{
  "n_layer": 8,
  "d_model": 192,
  "n_experts": 64,
  "experts_per_token": 2,
  "d_expert": 96,
  "d_shared_expert": 192,
  "activation": "swiglu",
  "moe_layers": [0, 1, 2, 3, 4, 5, 6, 7],
  "router_score": "sigmoid",
  "normalize_top_k": true,
  "routed_scale": 1.0,
  "balance_loss": 0.00174,
  "balance_bias": true,
  "router_cosine_scale": 14.0,
  "init_std_router": 0.0359,
  "lr_router": 0.000687,
  "n_head": 2,
  "n_kv_head": 2,
  "head_dim": 96,
  "vocab_size": 3734,
  "norm": "rmsnorm",
  "norm_place": "pre",
  "norm_eps": 1e-05,
  "positions": "learned+rope",
  "rope_base": 6320.0,
  "rope_fraction": 1.0,
  "qk_norm": false,
  "attn_scale": 0.102,
  "tie_embeddings": false,
  "parallel_block": false,
  "init": "uniform",
  "init_std_qkv": 0.0254,
  "init_std_o": 0.0254,
  "init_std_up": 0.0254,
  "init_std_down": 0.0156,
  "optimizer": "muon_variant",
  "lr": 0.0106,
  "lr_mult_down": 2.0,
  "beta1": 0.9,
  "lr_head": 0.0144,
  "grad_clip": 2.0,
  "warmup_steps": 200,
  "schedule": "wsd",
  "decay_fraction": 0.92,
  "decay_shape": "linear",
  "final_lr_fraction": 0.0,
  "batch_tokens": 65536,
  "seq_len": 512,
  "doc_mask": true,
  "train_tokens": 466300000,
  "steps": 7116,
  "dataset": "wikipedia_en"
}
Below are experts of layer 4 (counted from 0) of a mixture-of-experts language model. Rows are named router (the router's row for the expert), gate (a neuron's input weights, with its number), up (a neuron's input weights, with its number), down (a neuron's output weights, with its number) and show model dimensions 0-191. Each number is 500 + 25 x the weight over its row's rms, rounded and kept within 0 to 999. Numbers have three digits each.
Before each expert's rows: a language model's description of what the expert responds to; "comes after" lists some tokens at least twice as common just before its tokens as in all text. This comes from a sample of Wikipedia text that the model never trained on. Tokens count by the router's weight.

# expert 34
What it handles: Inner digits of years and large numbers, especially the 0 in 2009 or 2001, plus million and illion.
comes after: "0", "9", "2", "8", "1", "5"
router:466456529482539514483530509475511555487465520462480514480504493511511508494467521459508522519506512452561490453503505523509517501498474487506482510507481507484512517468511509527515483550502492506523520488504498510497553493500515496504564561533554524504506488521551470584502446519545490494520469503529519468536471496544476508515505519470470512471486492488530520497510515525445545517520490499479516505498489492480479465493493485487487488482512511523493485471477535473486521485496501488553500501513512498460559463501492479533508485486493534517537477506478532530508542502493521526
gate0:512472511494489495510530433494502535508516556497492517471532501490489522482484513535482517493473485481490477508491487491468518506435485508488522491503513489497487511481512484484507525551501520437506469541518531516495497502546467535551526544506536468529533555506511450513484513504521484533533496468475550506518466522496588527479515536489502471491492465479511510462494538477483478514503508546513500499472483508479451497540486480490480493466489468510487524514523477491456493518482477516489510531498499503533466507497499508467491467492523495467483536534507482470471467529481522536
up0:540518529563465457512516524490521491493540443527557520498525512519505528485522485486503522470468482505536476484480474495486485438514445518526522498489530499497509527524494505522497518543504491541487463496479534474548504477511482505481512508525484539553518499477487497476464519467520466500534493519520514507513467492460468541522451494560470539481493546471520533489493483500505453494488483532479493473507508457512527473487510518485493488466471513485468516510461515498491495499507527498519532505520522496470486526510531486537542505497495465507497494513533530507519469449473488476
down0:512524527531487530474525564519483485495502472498523577491510476508505513467500478488511540519518463491521494489515529503485474514494546515529500532542537546501498491500481450527481507525484518467523447513504563500489511486534551480540540502488501475509524482491499470497489505470475503468520497495522530505495456528522518510493513485491489528474488522495510491548473523479519520490472485508473513522467571489480496511539474506549511461484520531502520488514496536515511485450559500481485492488475523487467534491491546494488518466543474502493480532504524490551506474499482496465
gate1:490493528493509516469522485496545440461495524502539495508494485450483515576503491440484542509513508482533468491506456579515479514514487489474483472487473474498478529482477478469486503552533471486536513467498501501469510502482500493558499471526468488481508518481496487558471503470497505526508494489551519546489513476484504540506507474462511513472490479505484478488459493552506509497498475519461503519492529509438548476508508513477486509465515479497494530500516504484488522502521499490477476524504540502507515492548481520433495484500535501505537521502481522495490494541517513483
up1:512538521559475448527541501519510501543512547492491500520484500476473511516503452499485501518470489500503514478519513462472477538493574551475514531490499498512510507469506482537520534475499537525506509564484515492476472475484510516485530519515502485505495513487520510463479487498510515513467524476545508497485503521498524541494505481537466492514508548543493495473490496474512513493436491492511525495471549533491472514500505486557491518535550473487484517490501490508562517495494521485523529517455500500449544512519482452512527520493492532490531515505539487509507536535475490465
down1:517504540455495482510523502458501478500514525471520517485550520499538480586502488511489549522482494521511533514518487502500504477513432513469502533512477513530539477491500490509490471517514467504513473479528520467490507528502499523502497489526497478490542487475515507443481511494515503507563485498548508534474484563509487502516542528468489467446485464503507463465511510509475493520522459521464543498494520521478504487453523486498509520479512462507475474468500500489496523496494544479479467528522492532463485507461512496511509510454498500500467482476530547482438491511490509471
gate2:469505467500534490477578486482525521530481506510515492528519516479557468534517505496506531504479509519511536484502491520482499497462458527505511490486513495532507499483469504504515490497538472496482480451449472499520494481468491515533535533507481495471463549481530486536502549519507500524476497479484452475496493434488498481505522493479503489480441525528549511503511474536455488502475526459503499499458526497462510508507483487508561532502514505477512480513523512484536465489512475491531488523535493512485529486482500441496512507529504520444517514563489502490505500477546537489
up2:475489460507478530521477496487495476514532493455545491503494490509498470510473508528504528466469521484464491523511475523490504528505493484461526505509534473466527488454559511521525468491514496437503507462490499459475472474511500515444507463516525476488501492502475530491534506542479510445503544505518497496529476484482470505503467476512502494536465498467561468528464512502519477511527512501487487535496534561513467519498485453502488474508522517471527503590494504475525506533463527478540467522516525497505516536487522516487466532456482486505523482506485511514511494509512484497
down2:528511521529524465490530493503487497474499447524496478484490522507506504503481506506547456495487509430523497492547508483519472506530519527474512468499467522482525507488513482514483535520513519535504518500464498527509480486492530485484502489513516442521444496485485494513515491516469480483508462505505490491514518506487501501525540512485490489480466530483517477464518537485508526498467504480498482598474502500501451501454445497479504506486539502500518490521476539504516457490569506517501495484503507509534555518466496505513531475484491464460517466464432511478487527523472448517
gate3:478474487521525477473493534486517539507534491484477495524523520491486516503491489528497482510533439457552499494490506464486492498520512517472488538495422517509471528538522482494494485460518504515492453500471525473494516452504487516500476510475475518535494514497471497495435520511453526485502494470524496494519495516505480503532472499503493501500522524465480493474466464494463541566533527492502524510491530468464510512489512471520511486494486500498526519471502510481511493533426540502521485533525536516473488507534505464515474479519515565532523500515543520547482510522488478548
up3:506500546514507484480496492511525473463493504538476526526521503490525528505488483487492491525511506478568531486521534494507486495548476540501509535477492525525511511492484524478478494510526457480522517472437517477546522471492533505507539481501470504571481491498513499460488516509439488511467544498482511482495485478545458455492481469506492495496524512456458504483507513536495430551459504484496489493513563495544463502485454496512492498498496503519520483510501548502534528513494487495471489511515520482479515559492484504545513496494504513502499485523513520491529558486531477522
down3:514526496503490461485539491472492504504486494460494418519521505486534516514496520531544485474473502510500544499497530479516529523461518513512441502504500500496524496532538501526473500486538479486494494474499515533533513496455500493505481506515472474505495466531521511449496522483547513516524542506463509494460496565501477516532540523466502520544476499510482494471471481468491495519492503490506489518527524469490482503509545486458508488533506462485506513536483561522481522513498511520442546515452552502531487481534495492499544525536540526488532502463506470484515515481491475523
gate4:519505449536500521467512493507489508513564504449495487500445525521513442510471489489530539473484479489514469491520511492545494516487471503529512567511499501500523486466491514496509515475544474472521507485470498552533529533519470473493517475491451498476478502535542494498485499484544492520541482532482508485500496488495501525515516505508506494448473485507485520543460507501474521486462450526519526488507508485493495470455497504477485450532520531497547540548471539525545500506479527504472485524504502453514522517496494465475513517502493530486527474457477475543522511488500502503
up4:521494473548505538512526486539507517509532525508497471488520495507529461515516467515487479506458525510501510518465487469475506528533469482481525511505466427478482534463479472500477510462534474516466530519499523473509552500514481487472478516467537494473498496455500515523505501459500459467523509470507494522462502522461508483495517493492528469490510461485475495511488518533502487486520510466509518563518532502513518536514500468451463502517499492457461526511515471512525441494517517479478484488496503463511478462516487462488487552494549450507521505523514491553457471507506522517
down4:536491487536502517438468499523482480503490454517528462521495530521483526534548509536482507505544466493580453470504506515538518511462490527501483514506488490490531497535545477527483479527498518491492507489545522497502511490503459496501505509535491471552407458475527477472458504505505493500513522508506502482525507525490517481493496508509491515489466475480511538531536508483525474479513494478498523488506498479513481505483503503514481524556503517562513495489475498535526556520498510514512483499493514457492477518482499442455519508517474542503483511459463523520508523528488515498
gate5:507486460475511493476513533501546467512474513547459459516509477498472537463505494483494533486486499499490480486503479485510468491452522534457446493485471488473475494499446495524503503472503495500488467549533494551498474493501524537504493504520468534481490480493494555498515519501513517508544475513516493542500535536529542528531526475504460520538475468491526496490455482501464509542476513520465494470504444473490477505498487532480426532474515488503471536497474516518518525492476515496482469503478512476509509459525501465525475518521512521512515481487485477479549511476449491506
up5:552455504530475470527519527515512464490495499512502516486505451499497507465492497498480508503524493531489479525460477490557458478460530518492487451509498543473482534533485496533482479502469457451498463522501537512511501506493506503449479522514506498488518522519525473530531531496505501471503509475496478542515513572516468498494525487475565476518537478482538480505497490512514512479538462485521554510525482507506518532475477515492481505508512460482517514516501519485536529442505457495479543498500490472554479552473492488474518512501485485501527502478476477471502510473501441497
down5:502501502531524479485542518461510494440468540497533481509441488525494502522523518523501510484545497445502497479499433504504539489521499510489527515528467542504510485488483457503509506488469486491486471474487522475497507549485476477475470507513490505503508529535511498504502504480474488489560494537497472506469561499464539534489545518496473463470507472512456554440494478501444512521540445494543492481501547491509472513472488532512456471493522504497511457513531524512503527540512487533508520501516477502488474499510517542511530502491497488506469502477469527481509494490515487490
gate6:482514527523485501468489498505509505465482504484567519463463555471555494461453484536509502528510497501484493490457501511524496504526476484523471470510473475505477533485516500491489475512518530530513521495490491504480505502486494501485522523484493504501489503540509503509469480502532507469464486506508513534485467552498503520480484488525503544531486480527494553557507504515550491513512555503512437483522447556463504502510496466471475503490506475509503505524529470498483524539499514503529484495532505468457434481463434479483472562486492524497468480503511503508507551501492516504
up6:508454504432505487493501518484534478450491529551497467530473481497450480504501542465522525497529490500501482501521476537496531504536502477495525502456539466480486517514511498490490535468509477466503527518460488499527501517542470537489486459513467515496520509504492522521479463436483500527497465534509487519506493476488517521525500534462491497509493511506507506527461440532466484470531502457480491501528485497453489473488519512467519495499567514531522504530478522490527538511517515536459503493492516509510505488498531543498513482538504529525509533505486466507552517463536523533
down6:494519505493499475482394484513497496491482478475541463507485467538505514514496497505505445486501501516503472504500494502516525495481519477485520480497490513492490491487485530491483505495504511535496544499499480490517490487478534490516502452514497534481467494501520549527484477522504567495488400510456530508481498446474506488518476478470521522550439512487481470497487506520510515509548514524461460507496486490499510504509490475485508501494505509481466470492521504410545474476474489514520507503496556486542473492494517555505493482490497520501556488489477492516486487516511500521
gate7:501517521531527485558489473554490501541512495499495493504535494489438466501528476495460537451470518463525477517509531450459475510505477516480519518508493480510502485531482484525456494506515509559490509489468540506503535522511487497518538519499505477497482547492509520513520517502488505504444504500555483514548487495513490523500526510476476527463510516476509514463481522530484460499464494519521485482545477466509464480479474503522499502510509531510518489498510514548495517531509496486529513471476495492498493496483513438548513455435500470466482511523480451509513495520481523559
up7:530475481490518542492550529461493509485489525474487509519491490510520544575544516510459563520459538521542455519475544473538543553480526513499457473447489518515469454473489491502519506483494488493493536492481505480504471463491481470476543460448519461517486488507500498508514511517463527466521489514513502482493529520464507476512518483557520497495482494492522516504507473472528505522510463457522513518479534530519503484494524507517498495477511472517488485528514541504503551507458486479514500512465510519463556484491473506479511503490505500490509511504516531514500471516521502468
down7:523478518524455494494527476455464509513472529514474495535496509528483541514524479530518518497512514493542476487469509460508511501491485513499469539509528526484486488495502504495540480493444464479473517472513528492498541510524520491432488488490501506532502525518492517427540546497500489545536500530501513479530549548483486496512543497484500495527523502522480468557459480469497460477509460520502539513460506498511462511482538544486525451526496472471501526501467456492519531508491465523509523513457466512487496525484503504508502496526508507496486486517530505452486474496468473534
gate8:493492549521478490461502526477479464486520540501501503528480501520476531511462489511535490523561507503524493475496518496561522490496478484479528481474486535505503542523505448509520523519523482516516504503549514563536514489509488507501476471485513471483483554536502497486449487473506507519492458565518513483526506520493503468469522482458551482466456495519523495501486463513469551507549485524469501470491492499484505523461522526429520504481503517509480504508482475488524495503469526482466476478545511507506577508482522526506510488515495525508478499489499480497524465477521501495
up8:522485483425473477493507487528457477478514552490517481480500539510507547500453474488502467480514519483440539499471466499500473489517543508482503468479511493482498520507525464492525515516443511497507565530465509512514519450551513494449516487481521514502523468496515498478513518482483458531488500524496504524517493489532501512477513504486494504481489512495567527536524505501472468518476520459526525498488512504537506510526509462517538488502506536500551416478512507520507523510521508481521496483510502484479553518432499507487476492509467500532496500501487459488499500496475490517
down8:522510453538507512523511483497479515488486480473509494510545511517511457509472502562448466512533499524510498489511531484493476500515509493529512528523498517509535498530549463521508501498514468499484471477484510483520496503497502526475507533492570497518538499547506542485465519507519521535488521498502482486484498505490462530491537508462550533512535460483439540506500559523535479492475483489473510524548530500479533485535507515519544498443464528534474519474511515482510535473445481492520522464520524459504479525476473509503501490510511506491464486498472503538482512496484547486
gate9:462489508515505491543495499512515467523439470461496523454554500467545454526497542478454503512526480486514496469478464501519482476492480528501480502508496516513487548513476514505497511508497549483485528490496508492490498530468497481479465530514514525499463474552497494497499516489480467511506482553517502523525530484539497511513513452454525520514532474452520454491500491526487481558489480506520462525491485504500484513528475535501527511524503506479508495465530544554479497493486558450516500509493507481499520481529537517470494487526468526520545492490533467487537497528467543500
up9:477462543549543478534525492469492474517509508427492514514526471477487476491516531492505554506499486509502524477542508506497491481511522509489500550521479519501511539473500479486538535505523505491527535500500487462525534526531509530507468494510520525503507461501493527487468499502445511500469479488534496512501496532556489527494534514512498475517487524519541474490459466532487525529475492492537513474532499502465542535505497513518526468521499507507475487492466457511467502539466487528504491497512500432498510464470513556519553564505487543483467531502527492513517490498480520511
down9:516518478523517512534514510502540492463517551486472547494473503468480464455508489513558498501474461494538508559487527447523508529483484526474475529463489509503518522469521475466517503514500460470531522525513515488539540519484523514488477521485501528482502475509503540487494513514463544474516486498488484487474520516521540503526463502535481484516509521487499461492505496504447481493468527511523508498531507477508541515548484539533484486479539516507530464475453499461495498494503516502441489497505503480522495549516544454506532501485515530497492527450529480438494500494476509510
gate10:512463553520489476492511481505507489461506483466476501483535512492495482531502498519505527521483492493479495539450490527492488493496496466474519470530480475475471489498509474533537500485503483485498532480502486519555548542552516479521522520481529468530525488530492513500491466514527454464535517512484515525480499499515545509506467520492519501499543517495504507493492547542429479483479518512482489497505474485511464521441516513476488480519487492461471520456554472550495485498504474488531543511464487557515517516524512445474535478492518469501521485510487521517530469523514551475
up10:529483540456507472472458480512536522536480498530518499491485498562442506478486503463497477449527478480480516467493497478512506456525540500502491525479547482495507537480493506465505527493517525529483530506522529498475473477511514503483479503502511514491486509547517479502539490506472527515492479474488506501510496487445527542472531509513476537443502476526513514518459468485533525484521481518491533480437518501487472513539459494517476483532470511515534474532483483484491495503507523503472443521474520489476542543530483518512521510508478487543531467463498495483468532499462463504
down10:511475486516497498464474528515525473553532501535508504475489500509492488462479542491450489498487488514513545497515483543515455496483534485502502528518488501510462526481499502506438538478514519481520486532500509480470467469531506538539520512532469503500495490492521542475519480487418460491498504522488506496574489482489481513493481478507502485500536548509494440481517453471519530442518502519486477536511493466494507507479500500541476484467530520503493520513505512450505496481497534515516484430513461496512516503505467504548503533535471486448507476480502510476484493511488494521
gate11:510482504520467508473496556483439551480530518500522535452482534489573468521501459482493521502496480439498472524494506505521490488526515466494484490501509487504480527521536507495580531490514474453530508495511501546537493503491519445502498503500474505479479513519543492493469491498521521444494488518508473521505512506477479494523500461482507466489527560485465515462504473531510516521512496513512489495498516535509544480492504484519485479515509492534510490494454530541503485434507534496444508499554475505471534524490481476491479531520513513489513485502516488501518456500508501477
up11:500471551487556495522498524492505485530497499498501496565507460492496489496465505510544526534497486478519545553515493538476482496492498486474525518498502479493498539451475498513487474439511492520509537483479501533558517472509486501454491444499492502498476480497491467525479489476476514457496494476489470532450506493478516516506424512498499513460494518483487493504483468511516506512556513496482502499480504542441499497506550518461474503494527504498490507497515490470504551471500505488453490563508516491522486533551517529491503518522512497505508495490442507485495553473536496487
down11:472478514526502492448513507493508488543480477541524490501537492485495527474525534456506479509513563561509506497499537446496494470530542558484485531484469474498518454479511531513476506505507525487412529480512499499522501497452511544474478521492498512507481476506489494491474515490485551481481472499491515518526499474533523501526521460534467481470554498480506461497504502507514468506468473513488546478498492506491498503509497513514501490464563476533480467503500553501484504510509470522503510482517459539510503534515474534465507528468487513515520515519502523521530524459498468497
gate12:503473531536503501521510472477499467502528518524529554463480552526508535524471456496492499513502538498518557485507496510532528494502473517463490490511514474485499488505509524431535498481501516490458488492515492500451508490516494441508516511487542542517485477495508485488454519538468480448547510497528493510513515487484517508497503482494487499532530485481476520482515495491511505544495505524488485507492526536481511537504499469508484551483529465549519512490514503502467497452490499485516502451480485553526436504489464494522532470516452538466538486501540489485480474456511545490
up12:469453491503491516551497459507521485490507482475499519502489491528510485471464550505507526534506508485506516483482481505440514504491513484466449537462487478525500534490479510508506450468498502499478445505487488462521498499512462514459505530457528509526552515485478511505494495541494442465490518538510515539530523492508502529507519513527532500514523504478518466510475469536530528478486502465519478485460537532520494523540479490566493536450476499471508498530527488492437476517475485510472525485531482493503521524459501507492487502487524506544516526474474526532498518538459506497
down12:516508439500499490482513528450525518503471508486528482484525491514524490516502530542532494507507532495545505498517495451497492524559489495509494459503543496507518525481524454567548468496556528542471485503511514553485472527452484520465492567503507494472505567507481500495479484467531480491490513456495489477491476479536519495504529478508486534469471476485518511497514557505450536525493476525537550486518486523524480518493537496495489490516527512494484507480488489493469497499487480500501486455492454505486531503497471494554488489477473507471476527460494483495498495502517492508
gate13:563522485502482479487511469524514483490484510537542496508564522536447482501526523483451482509507499507534474525528463497493473488447503489506512525472516459534521479501515483525496509494510467505487509477521506532487458512495555500513490540539487494443530499518488543525512516553512506510509486505543509454516503496506490514536484517460504502523497479490517492483479459499490532548478459509514522485487527488522512542485457474498478522499445520494465535469520544496501471485471537476505497518548478490517497499512503454515503470477479498526571505503484513530476483502536493468
up13:508556520499512507535523512495475522505503487505502524513526503560452494483488496457521508494482526520495516529474502446466517503549538518538513499517515477496521472518513447495528531440528491520511524503500519513499472481507439476491450560497472508470502520493537470496500458486475493521492433545477486498484470493502488526512496540479432507458520488493522507500492472555501471465524500512485537490518494504495519489506502449548501497511483518539508505470480526501510501525491500467493506527490473486484530512515503488496527470446496493527536522499522535541525518515531532491
down13:501508453529504473489501538507516483512534541517548531522501555518474476511531490516484488478532498500464525503495483505502457486479537485485528560464507530533478454496533442508498474474506499520507509479491475489502451493516514464513465520500518482546535539507517517568493517498494491460534444509517497514486514502475477513541512509485472479488455471495498498517521482492512538500525467526535501454515507499528471502468466458524470496508478506474485491486510509508527483499488513470470535515538503503499491459495494488445503511530516441528527534518476528541491476497500461475
gate14:490526516439476498475481506521498510487499510482516467554498514479544480497557532452479480520538517546512538451472521493504459480514513491458484492496485491504477495501481514474510459477526479476510474473465555467485492521559480505538493574519489476466495539504493545476534517481496429496515474497529522531528498507523498551491513537491451516507492475486520514527492488520479520541510476468517483502500483490490496472507511499465509499514489525515477516485546487502527518520502503521483500495504462522506468461535483514528481497500541532476496512530463505515476537517514528474
up14:531523496466514531536522486483487496514508508526510463484498497492531462509506488485546467531519509519482488541476481475465480516528487496479474489495543449514459545478517520485553498495469516503482518503521473517497479518492503504491493463484481466504523490482523500501548536504483485485517454452482514484435517469517487480455457468521494458492547514464494515499492450509484485514495490492492472457508457540504497481535478459486488499509466517500474495545516566508524492479459464502511542510553491478498450476533510492463498531531502495508513500532535543516469523500512515492
down14:501474482477502497517496438493481523480520545464513530527503475484485525484527538506501434507501463496500523480519486501491530470460524537491515538513490466497461478502500508491458496512534523491506498484501491522410520522470498512479460546467484491477519500563515532513489538517468484499526500501470522546504509518504494531531512534519479498526472520507526493496469497483461487526510469543522510503490523500489491541504481513559465515545501510500525488498485494498525466546473484503499500509524450530459514486488525506538488513494519500483478435496500482525543475538476520528
gate15:512502501520499453491534527512533507496498484508544487482458510534465524506480492481485519493493449502492494469535506538489471453488504508434508482485500497478523534487515498512523506499504520483469498539509428474522543501509511512571457536547527482514473474513546509521493494446508493490487502496546521564514492525515515477484490525453466528521525502499470535475499500558531495499496508465503489506509491502468472517467478474471497476531477470457517483506518476512492525482528527514492494493489517487549533492485528493513494503503456524513486479466535539493448501498473460496
up15:506511493491490538470535506490494493507494513504478506506511531546527508487494491500503485481500512504496501489503468487487510515513516508538512511498516511509451454502501457501467533506473455522539534494507551489452489529522499508533520515508516470504501532529520482483515536523461419491483496494474499520466489497481543509481553484471495513494513491493465541497514465555554482492525509505509501525516522499497531473521466480525532476481497502514551534475525515532476524471450492533477562478533516522459512460471573515496529504544477511539487506525543499518492487540498474519
down15:511503486512506498523519525502511516494531508527475543540557503520523491517495494481429523531510539521518544512487521517497501509503510480490527524456492486498500482508514564513533540526501549520495542463526523500478491465505488505524510493504489483530491505524468524524519463525509511479496544513516490507513472501524499507489496443547496519534498490454532525526503548531460466486483505475496509522487512480539491523522515484492491533536470425491484531525519483485520484493540504497518526499536491474507438513458498528512543502509534531557510494490499529510497543513557515502
gate16:469467478504472501482501504492493531530519558513489499481477489489510501507468524526463467494506505501488470464539523470489517548537459483474495490442560513506488485512457493500495460503511471501468459435540509500491510515426504505538469498506512518466548493525477497518501469517479506467524501489509494483507495537572503471514495481498526504501484488464500481483479476465471497530562501497443500487507509469494498485525520485510507536489478502484491490507531520482517506492508496487524543545482514551535518491463505480550470510469496469496474527477463503479524461500485508466
up16:488493475481466498491491480485470490520482531491532491545526506504493489546485504494498521511523559517487476514511547486499532514511503504496520481484523462511476523520457506449497497464524519497486484506500509554537479492509500472528513522494483494467497510518445518482500506475503518458475489500512518474522501493511514451509498473480462512464494499508545489518470507519537496520471461480491479491520508556450484493496513447500501525529474503514498462471554498447448519530475497472524511537480521505458459498477525473481516483552518484490504551443467506490455468533473515448
down16:513509533505461512510510483528490477505435507559484527497481539491483508476483512538492483507520503521559461501514535521530497486479508455482470491536511489476507498490561524528492492479519478514511428455495530502532506522523520514477508524503504491524486460506545511521491540470518533484514505502496474458495506480508497485496505469464493480497519468511445478494452485519494453479485495502482541507498523481529476498530483528500476531550528505510506518489534493488490520531527482501465529536486531525495479517526470478510514475514527502539515495480459452508574461504460492522
gate17:455512525496501490464530498496522504482504473537506495450518477502517475517498529481506461511484511559485516494464549493498481473499473492509490477504492494545509461463535500475513517494508478475421482497488501483498499532483489530456506504506498472488446493553462534541509510510489498514463487483523473464538435502524456450492479525465510477505480520518494567537543471517520513504491507497487514516510496468499530544480557484468494517520503483486497520493510507453507517516499464514540516524532483518478489431504462510499515487498477490504460536497519506485487532492499524480
up17:511503500521513478526548521479514549514523533522494516510489506460487482518468496489518506512494466505497461479487498571527537509551538486473500482482463539534517516530511499528516532489554515500529498398518481516495461484523493510499528504506525529536486486490499479467507486528508533538512506502492471496497531498492494499492487496518518493499501522515518419501547496468480477496514513509503499530522532497464515491524476548525484468474485479504508456499491476495520486503506498466540450463515535521536509459477503512523500541481479473521487488474507449532526482488532482539
down17:517510541520538484506502507488475492535490514498523507532541513508464511549481468524496552506479505484485461526497488513504544482515513458499521488511462474495510508505500498483467482514488513524512464546480522495529479458491481489505464499506516536516511480527487483446501507516475508503498512509482500515463548527513507480540527516529465531476470511419515465501449489525487505464502497494510491481512493511481533503528511457481516489519553491456531525566457526492473485468499488525506551505542486485492442535481546484519469486531518492478512471515484530514440482516496508508
gate18:498465541485497520513526520514561487469478543543490481474484504515521480511530513497494498514489474496511514451536515510504463486505484502530501519486456486539533511518519491472553482509504498494501458533522516454486496551457493505510525513544468557543494494483546447514525480465567492457509483522527504533498517532501502531524503544543481519450516507502472517524537485491498489503497539508514501496474492511512522505487505489503507541549530507479546499477520483560464474473511501489496530484503436496498502515534511489513525531471462494495512511503508543479491521525520491500
up18:509500492513511508479507528497529492470521535466510536488533491501454522508516511511488471521519478532510508531509486518486515507542468489521493474493559487507486507503531480473536481481534522517478502469500450530497497502566504485527474487537501493506449498487468454537499462476528495526506497496503450487511530485531483501473472493487459485484478513514470491509485475497523487532514463504489510510528498481470438479503528471540505503523451505505490503525420499504526539460504476527498502472552487487477456550488498573510507543513501514506531508492512503473523508537479558511
down18:479517516521483499448514505515505448484537443470478518511494518519476496484465499503495495521507458478503518524463484548474505458487521562478494478485468504462482450517480494464511483467467465503550519468471483471526509484509507470473497489499529499505507514459485485490474503527490483494528510521426483496495468517471549486516486478535508501523506451496529488512518506533453487479484497531472472528504522437463513519496484503455440479531480493493478510490452489470536474501526508496471493502498488506478492526483514507502509547485488489476471494539468497559492487515506533491
gate19:491479490433473525470473532516507517497495526539487483485492511532475477470467508475507545475478476518459481486526484502529480491462508524537509481503533429487463542487492532510505514544500526479492508501535473527504491537464486465478516515500520477490498493506542496525462490504489511524478506461508483500518512485529489526520504483476465536530533519491503486540514504507519500526540485472476431497526487513511481530500521493497498476495442538559543527486474506519510505460474494520505472455493520490539505511554531541492490516442520525517507498460520514490470503477518502541
up19:489481516521508483514485547510503507479543497479514537453511512569521501530461533483519503491539509517533491524492499527486512473521518516535509478510511476494531511477512476470486472518466485488498473449516492465494531515462490487502448514521510518446494500518479481501456504501470491523489494548482553453498513519498517435522519506448479471518523522492477503504461486504490535494519495524481561500471489502519515534469514529483492530439497524520508472465504555492502449494511559537436533488510521520498487524497499522508524468486475520525491507516521510486524478495475485492
down19:518505544504520506465517484520466527488553553472504512534472487478525487544522499504478510479523507497480466474521480543506447559495489505484490501492529535495489486509477485514493487518478475491511482512517536518485503523515478518543492507492518440504488541510518504512529502517508547540508447512482473516502523501500551482472513500516521480494486508444438523456536460500509462524510446503488534519483479489503476484519503494509465506525470466512448463470491488504470429516539540480488499498534525513463498509455492483488522495502478501475487481483514501560511525486478491481
gate20:495498504533496536475459555479490502487479467489522493479505471504556525476502482494502506444484537539508504513469461488507495519513522460553488550475510459484512516496493489447478504510495524527520513509532510465517527488522490508513474499476504464511501520476523541486494453506479466540550484519463546510513515513493503492508532486497495496524505511442476539546520510521517514498547480520481535481526526527506474467481515449543553509513479465487523505450480521520481507462463507512484529486501483524528514492474514480472521473500508541524469521452512479516506502471499517459
up20:521511515466534531485525488486504513513560509487500453504475479514515472482506491486465524477462469533489522476544502480485512558518482497505495518452500493511486474487498453503439505552512497528531500498493478556465476492470492487557474499518498484460485512490443475521490521446508499466554489505492492472511563514482545495499481470476475485534474535499457487531518490515487527520515533497511523522493476469484502519505491482508534498511455530425503475511524502483467482492480507470505481492487482547477478507475459512484493502516484522548494527511547485511502480492510499506
down20:514491538538483556500484500474510481511529499472497495446508542492490505495503474491507482516486471482477469500531561523473507535536498445508508515530502501488496463467483508502521524471506564505476504450495496514502493496524515489504499530512549482491496534542536484509496516491481535525512496551483504461537523484482501491453531474500542551515480557479479480495533492489470532516444479530471532473512537513469500516502516443499534508500552490486496459518512465484504489523487516515501521463447473529504492494476493485522490503487528517508482481422507505489488493480504472496
gate21:492449511524475474470498506521482484541484516473505521523517514521472477459521484530472528475503506509500502508491479508475503481485500490506542514499501501503502507492531504499510537465483479457476504497518497483472490502498504487459524561504505537495530502497525474492456466526508499502511495508494500457552480499472519531480541496498465470512512439505486504462439522477523474518538456532523464486471505513549488530530490472478537535512511473553475552469500488473497498519533474488482493555464506434512470498504493491532454502478526510522552472526524521508499499547485493545
up21:521495529466523487497523532485500498488502468501449505496552507520558481473445549460440473472526500473511499503504520509488464509530495490519501467496500489507464549451501515501511497479524481481490500537511479485543532453461497535465530527448512476509464483461531509555513551502500494504489502488479479517500512516485468510450495501575506506508497515538497510529479517474553511498525507508526481500480510470476482478508485497492524518508495521449510536494501501530508480467494478504533471477484545472523479503510467501464518550483530505487489520492534457479487518508532490506
down21:518487486505467537509493510462462518487494439518506506536515544471553436512504455479518493441489472456499474498480494499451473533522512567497459481502498490491515525502511538476506496507460464519477483508464514473454509486469494485470535484485501462442534503524478506570466526514515465496504499514489434464508478518516536491485520501471541512549479491510514543500503493498487510511520516508491545484486480499527511482511483503489520508486497477477509516539518473487496487541480489466509484447516488493462479527487548494517500517513525486489476527481497527517501506491515498500
gate22:478491506497465470529510499463533482479500561516505485502474484465476471506476491487510537480508511521487495533480513462494503496453466509531488519498522495497542530502514431457557521534515476554553505479503519498500526501507483470508475511509524523462459524489541520501505460467514460482513490511496496517509531502481535500520555532518532490453479483465508459507480494551472547487481428535507487491499500492475523524537472522480479486513477508487519469510518462458482530538467501511524485487509470516493514505475496491464474474488518503533489503489476512466466536508521513497
up22:492461499483501496526467472494510491478495504479513510490493500469537498532529526521501499491434507486525486534509498547523494521483548480535499517517524494532496498471487489451522561510540498492506479476542482509483503532525525504510514506526499546517458515528497538490474486453526509500477543485526503484533541442486509465504520535548478499494465499505477472525507495510533503534560478488480515527466491515476498494475477516473500513481496453545519521501525517523514517521446473506517459493473508527523537498479458508532515501546510518522528461460453501500506475538508489546
down22:534541473478481495469497545486450504527545506490472538524455503467521447513494492508555515515509521522460487481522503514536506515467537504484482465449480469514463511520467518517471503501461521513469507483484518498481516511492525515506522494540514463492522481476500510499545495531486506493480491545452465551497513512498518510519501482459481475487479539558521474511443480498469529514467478487484498503488533494485484497462478488513479481513483490456494491512495492514522501491529516514496522441471505475496520518454519528529525443549524465485467505490537462506530518508512497476